Below are experts of layer 3 (counted from 0) of a mixture-of-experts language model. Rows are named router (the router's row for the expert), down (a neuron's output weights, with its number) and show model dimensions 0-63. Each number is 200 + 30 x the weight over its row's rms, rounded and kept within 0 to 999.
After each expert's rows: a language model's description of what the expert responds to. This comes from a sample of Wikipedia text that the model never trained on.

# expert 21
router,192,147,166,188,222,274,211,195,190,179,231,232,191,163,171,206,167,207,215,196,200,207,157,183,213,168,188,235,210,251,176,177,187,226,208,155,175,250,229,142,209,169,231,149,178,218,221,159,230,163,261,194,124,232,181,211,199,222,263,208,224,234,182,159
down0,219,171,209,204,241,197,236,216,199,191,143,163,202,159,238,223,211,200,177,171,225,245,186,204,218,211,205,209,191,274,263,162,178,191,184,184,220,244,186,200,225,173,168,191,207,193,188,259,212,207,117,223,207,229,238,215,213,174,202,187,251,232,220,188
down1,242,188,247,217,206,202,153,191,151,213,203,164,166,125,147,220,243,191,174,224,237,186,226,158,192,221,162,182,191,166,174,148,224,207,218,142,157,237,166,224,215,223,240,180,171,187,205,234,211,142,221,187,237,222,217,185,193,241,232,149,232,193,223,217
down2,206,194,183,181,237,189,220,179,179,176,168,171,238,200,218,202,189,177,242,195,182,195,214,209,219,170,158,198,206,146,270,192,217,200,238,241,228,198,155,219,190,218,191,164,212,159,171,203,204,200,227,159,206,172,186,164,213,224,166,155,193,176,225,239
down3,195,233,212,175,186,254,174,213,153,205,213,156,195,236,242,275,171,245,190,169,227,209,189,221,179,182,192,187,149,193,214,203,223,208,242,166,194,231,172,199,196,159,239,180,232,242,217,186,232,199,222,215,220,164,191,172,226,234,178,222,168,168,209,221
down4,169,192,193,169,161,151,177,199,127,216,229,239,184,248,155,266,201,219,187,208,163,252,220,179,176,199,210,220,168,213,143,165,251,173,160,188,153,171,175,199,202,184,166,191,150,208,184,185,231,203,233,178,224,182,218,162,186,209,243,212,185,231,180,193
down5,237,192,215,179,189,217,188,227,195,156,151,166,201,225,178,219,185,151,191,191,200,232,221,223,163,192,198,227,140,249,204,213,191,198,155,221,162,220,261,137,244,175,174,195,225,188,206,239,251,143,188,231,245,196,191,240,220,184,203,194,192,207,220,189
down6,225,164,187,202,195,206,177,281,171,245,229,251,143,205,186,212,174,169,204,185,197,226,209,209,221,223,254,241,212,207,279,212,197,243,148,222,175,197,207,166,208,226,150,228,209,163,189,182,164,223,206,175,198,232,220,247,179,223,176,209,169,164,214,225
What it handles: Ranking and degree words after the or a, like first, only, final, second, best, most, more, very; also -ly endings.

# expert 40
router,181,240,184,146,202,224,205,184,180,221,192,258,202,189,172,231,245,165,186,168,230,195,241,201,197,154,162,216,185,246,227,164,190,215,225,194,194,250,241,115,148,178,247,215,217,234,217,166,179,157,256,193,174,193,178,246,213,225,200,216,190,156,197,176
down0,233,163,250,166,273,213,195,225,231,256,184,144,165,232,191,170,219,209,195,211,217,271,174,201,208,205,207,212,190,200,208,232,216,246,169,232,190,141,194,164,236,169,200,151,217,214,182,230,206,197,199,209,187,178,205,290,239,200,149,253,187,171,223,204
down1,217,181,184,161,217,164,230,204,190,226,209,197,234,181,209,228,206,167,179,199,174,228,198,213,188,182,141,205,210,210,218,209,195,226,210,185,165,209,232,201,185,219,216,249,169,148,179,176,171,240,219,182,205,233,233,193,187,228,182,201,239,177,212,151
down2,203,195,211,174,239,204,242,217,203,200,202,210,169,237,231,176,241,218,204,198,190,226,221,157,152,265,175,185,156,190,215,205,212,159,226,202,210,233,235,173,158,197,194,223,210,193,162,209,165,227,231,244,158,215,181,203,238,212,211,141,200,207,165,199
down3,253,209,206,198,187,168,205,181,221,205,208,244,216,194,196,238,180,220,186,213,159,193,174,158,185,242,196,197,156,180,147,206,243,148,223,180,190,204,183,204,182,202,254,208,204,221,153,182,243,206,232,175,214,198,217,219,188,221,139,230,186,136,192,197
down4,229,224,196,205,161,141,162,186,221,229,183,268,138,199,236,239,187,261,197,182,173,191,223,165,205,198,255,213,199,194,162,210,234,239,191,190,193,194,161,171,216,197,162,199,162,224,165,190,258,208,136,202,178,192,233,240,197,172,239,201,177,171,174,174
down5,212,160,197,245,210,234,113,210,221,176,161,209,156,227,154,163,169,176,191,264,198,201,259,187,226,239,138,204,191,185,241,196,223,154,246,171,170,177,233,153,167,198,142,243,172,215,237,179,206,172,235,138,222,256,185,183,223,178,141,215,208,212,205,218
down6,161,217,192,191,198,186,142,179,164,245,145,229,209,215,222,207,184,195,175,212,220,202,203,203,214,190,272,192,152,190,195,183,219,257,193,258,172,206,159,249,163,235,158,183,190,203,199,177,190,167,188,180,206,304,204,198,221,192,170,241,226,193,199,206
What it handles: Middle or final word pieces with e, le, re, es, ce, as in Mul-es, mant-le, Red-esigned, Chaun-ce-y, ent-ire.

# expert 56
router,178,224,215,179,192,261,206,257,140,176,231,249,208,224,133,185,204,193,197,166,193,167,210,191,191,174,188,237,234,220,181,190,148,204,198,182,237,220,211,166,186,197,199,162,190,223,211,142,175,179,230,203,162,210,194,229,209,253,228,276,234,171,199,210
down0,261,172,245,192,242,210,180,116,180,205,143,208,147,199,212,173,266,256,219,159,235,170,266,165,204,158,183,243,202,193,233,195,201,174,179,162,170,223,222,223,186,174,168,224,183,208,223,177,197,207,191,192,188,211,178,233,204,195,202,162,208,199,221,176
down1,210,192,133,170,246,228,171,233,171,223,217,205,197,262,165,229,200,260,189,175,206,260,155,204,187,294,204,248,180,184,223,185,239,177,204,199,178,219,222,173,182,191,183,205,260,218,198,182,170,203,200,262,209,204,205,159,203,210,202,207,201,202,196,147
down2,221,211,183,196,201,153,212,197,156,192,258,199,213,262,218,187,178,206,206,160,171,168,188,158,191,200,175,180,233,178,141,147,201,179,247,184,213,216,222,175,221,172,219,207,187,187,249,174,204,205,178,148,177,192,195,231,164,209,196,207,145,224,227,186
down3,262,190,202,184,222,189,190,172,210,206,241,184,193,213,240,236,226,217,199,190,150,227,159,202,170,228,164,180,185,187,143,216,209,184,216,187,161,181,225,178,170,229,216,193,206,218,233,213,241,214,180,186,196,213,163,161,189,221,125,220,179,236,166,259
down4,162,201,199,182,235,194,173,261,198,241,216,209,215,195,215,234,182,270,221,184,160,224,251,132,232,175,182,182,199,208,187,198,198,184,187,216,196,248,167,161,180,195,215,151,206,174,240,216,232,181,163,164,204,196,222,218,221,231,255,211,180,184,198,211
down5,224,197,224,203,211,214,153,219,215,234,175,172,149,208,160,247,209,174,244,146,186,230,197,218,173,239,185,224,179,207,175,151,196,185,215,228,189,201,187,169,245,138,219,189,201,200,238,193,128,191,222,244,192,187,254,264,231,249,191,173,160,165,222,160
down6,187,182,228,270,202,197,139,243,177,252,167,226,120,237,220,180,219,195,169,174,193,244,204,224,255,199,236,190,145,206,203,166,209,196,199,191,233,165,197,200,199,207,197,198,173,166,133,178,183,202,201,194,166,250,216,185,215,232,195,233,245,179,176,193
What it handles: Titles and offices like General, President, director, Chief and officer, plus word endings ron, ief, ight, mostly in military and career biographies.

# expert 62
router,190,157,187,176,211,223,239,174,160,190,209,180,206,187,187,225,184,192,203,162,265,177,162,205,219,163,149,240,252,238,208,240,211,249,204,200,241,241,256,113,225,212,219,167,181,217,205,192,239,183,228,180,161,194,227,215,209,207,208,226,189,203,176,201
down0,215,249,264,160,223,210,245,209,159,187,228,272,170,186,227,133,168,225,212,240,233,203,203,187,220,177,193,202,242,209,210,223,240,221,237,162,211,186,177,160,210,194,221,241,182,227,236,235,191,191,202,181,151,224,230,212,244,234,186,174,222,140,194,221
down1,206,198,167,199,204,201,262,188,161,221,213,210,192,141,235,196,177,208,172,200,162,196,202,192,208,223,185,214,221,193,209,182,241,234,169,160,203,248,196,165,183,151,221,213,210,192,214,171,198,121,184,223,216,234,174,163,208,233,275,226,254,215,217,147
down2,165,149,207,204,176,217,185,228,234,164,205,225,251,205,252,170,182,168,171,193,142,208,218,219,189,180,177,195,179,210,160,197,237,220,225,187,145,176,223,221,175,207,179,215,183,270,152,183,193,230,237,139,170,220,167,161,196,262,182,173,190,208,203,225
down3,237,204,161,194,166,229,192,147,161,229,209,165,221,219,184,168,184,193,209,183,238,242,260,180,164,246,234,166,173,138,177,199,221,145,206,203,255,256,190,182,184,196,228,212,188,227,244,204,248,179,186,219,213,198,138,173,179,202,184,173,168,202,204,204
down4,206,202,136,190,215,188,238,226,219,198,267,206,221,244,208,209,185,214,257,187,217,189,242,233,199,196,162,185,156,206,198,223,171,189,231,194,245,233,146,182,101,167,213,195,174,205,176,204,218,211,153,166,189,152,193,210,214,199,228,235,183,203,225,197
down5,261,152,209,169,125,180,145,191,210,197,228,211,204,224,202,236,243,216,205,110,239,209,169,200,181,191,196,202,176,201,216,200,257,198,217,164,120,211,193,168,205,174,168,217,229,193,208,172,147,158,235,230,217,254,205,199,185,232,199,222,256,177,220,180
down6,219,161,161,226,277,199,149,198,187,248,198,233,176,192,225,199,212,210,227,180,188,194,243,240,140,193,205,203,158,248,241,127,250,164,213,218,241,234,181,181,203,218,153,228,209,207,224,216,208,163,173,202,223,227,188,189,131,176,172,190,228,212,226,215
What it handles: Single digits and digit groups inside longer numbers, especially decimal map coordinates, plus years, vote counts and document numbers in tables.

# expert 22
router,213,193,177,178,178,264,217,222,182,258,225,205,223,223,199,198,193,220,170,177,162,202,201,194,186,176,150,207,233,256,225,181,153,178,208,154,249,232,224,169,189,164,193,195,219,196,167,210,221,189,247,216,215,230,211,208,226,206,212,233,244,211,227,242
down0,233,189,258,234,255,272,208,168,245,185,177,179,211,213,213,210,221,245,207,134,228,144,186,180,183,163,218,205,195,207,237,188,219,223,146,188,201,169,210,191,229,161,207,184,247,174,230,191,165,250,192,223,227,180,266,184,198,143,215,234,228,161,221,191
down1,184,181,186,177,247,202,204,191,136,177,173,210,167,247,159,204,160,229,200,189,205,210,191,198,174,218,186,218,237,185,199,206,201,298,203,167,205,156,209,191,161,198,197,211,160,214,209,201,212,187,189,213,203,165,210,146,215,230,191,212,175,153,192,184
down2,179,247,217,177,163,199,205,224,215,166,218,258,213,190,228,196,194,216,196,193,188,227,221,189,205,199,167,210,137,210,190,140,200,182,181,214,160,236,195,169,150,195,203,221,235,214,194,247,179,228,173,166,175,250,187,199,162,203,168,206,222,167,190,195
down3,248,238,193,237,200,260,252,184,213,235,159,147,194,202,232,246,247,218,214,193,190,193,203,169,185,169,201,170,205,177,153,232,220,160,208,220,200,235,188,227,215,199,197,179,232,155,142,177,204,203,206,180,231,202,242,201,202,194,206,198,194,184,170,236
down4,201,250,199,196,259,162,187,175,156,187,189,179,155,227,187,251,171,210,197,189,225,176,215,231,234,172,186,202,158,200,197,221,194,174,200,195,163,210,148,153,188,198,222,178,155,200,243,166,199,215,197,178,246,182,188,221,206,222,267,201,190,175,185,178
down5,228,184,155,178,190,199,173,220,218,194,209,244,171,187,159,214,188,178,241,227,237,231,216,218,223,197,179,272,192,234,185,233,227,188,237,186,118,199,213,164,167,187,200,258,190,190,229,221,211,214,207,190,200,217,180,183,232,204,147,216,215,210,222,174
down6,226,162,182,204,227,175,162,244,170,191,230,194,211,198,189,198,208,193,218,212,218,237,256,219,217,179,242,211,188,232,208,176,234,161,163,195,224,200,204,222,241,208,203,175,197,217,204,213,205,204,199,201,146,174,204,213,235,196,147,219,162,216,213,198
What it handles: Commas between place-name parts and in dates, plus table pipes, semicolons and dashes, as in Burbank, California and December 1, 1800.

# expert 46
router,166,145,222,166,259,252,171,183,131,178,157,195,217,154,166,200,229,193,207,172,222,172,185,209,238,181,177,221,225,262,228,188,199,187,201,187,192,237,243,136,168,145,196,186,272,226,158,136,225,199,266,188,247,214,200,219,206,240,241,246,200,218,237,235
down0,246,180,185,202,194,166,249,243,187,185,193,219,194,266,188,201,176,234,197,169,203,207,199,210,197,184,203,194,224,190,177,179,239,235,205,145,192,179,216,267,232,166,192,175,185,205,223,235,188,191,181,193,193,187,178,219,225,186,168,214,189,180,226,128
down1,206,195,229,227,204,199,174,205,169,242,152,194,195,197,238,238,239,175,189,193,189,204,227,153,243,194,160,210,213,156,211,167,233,165,248,217,170,216,196,194,176,238,214,170,213,218,258,189,210,190,193,191,208,198,196,198,206,222,175,200,164,202,201,165
down2,194,143,210,208,240,188,234,181,201,184,194,229,207,194,214,209,223,205,229,171,157,215,240,162,178,200,169,218,239,210,223,251,304,169,215,214,219,192,182,172,183,149,182,230,166,150,187,234,170,211,205,178,191,192,190,206,243,195,217,182,187,186,204,213
down3,212,225,215,256,224,219,208,116,223,189,209,209,242,203,186,228,265,220,190,187,232,222,201,205,260,176,175,201,159,153,183,183,222,190,192,153,182,161,190,212,256,190,238,247,200,233,206,187,230,181,223,188,207,192,231,206,162,199,230,227,185,234,200,257
down4,195,240,167,254,180,216,245,216,182,206,217,203,163,179,206,238,207,250,234,129,176,185,202,201,269,249,249,236,172,260,178,231,228,184,192,190,192,192,177,219,169,206,187,253,188,198,182,264,219,235,170,211,211,189,225,221,185,167,242,232,179,179,182,181
down5,213,208,159,154,209,214,193,190,218,232,184,209,232,190,177,154,195,172,174,174,200,163,172,201,137,221,208,189,154,231,163,203,197,160,221,210,167,182,170,198,184,166,186,234,254,164,262,213,187,205,167,199,241,221,182,167,206,168,187,182,230,139,239,187
down6,210,138,156,207,215,194,167,253,224,299,201,230,180,201,186,246,184,191,227,210,189,199,242,244,214,187,210,181,208,227,185,191,161,215,239,241,172,198,155,226,236,203,158,194,187,229,174,205,226,250,202,230,148,243,190,188,223,227,173,224,214,199,227,205
What it handles: Place nouns like town, city, County, Park, School, Island in geographic text, plus the ending "ia" in Stad-ia, Bosn-ia, Jul-ia.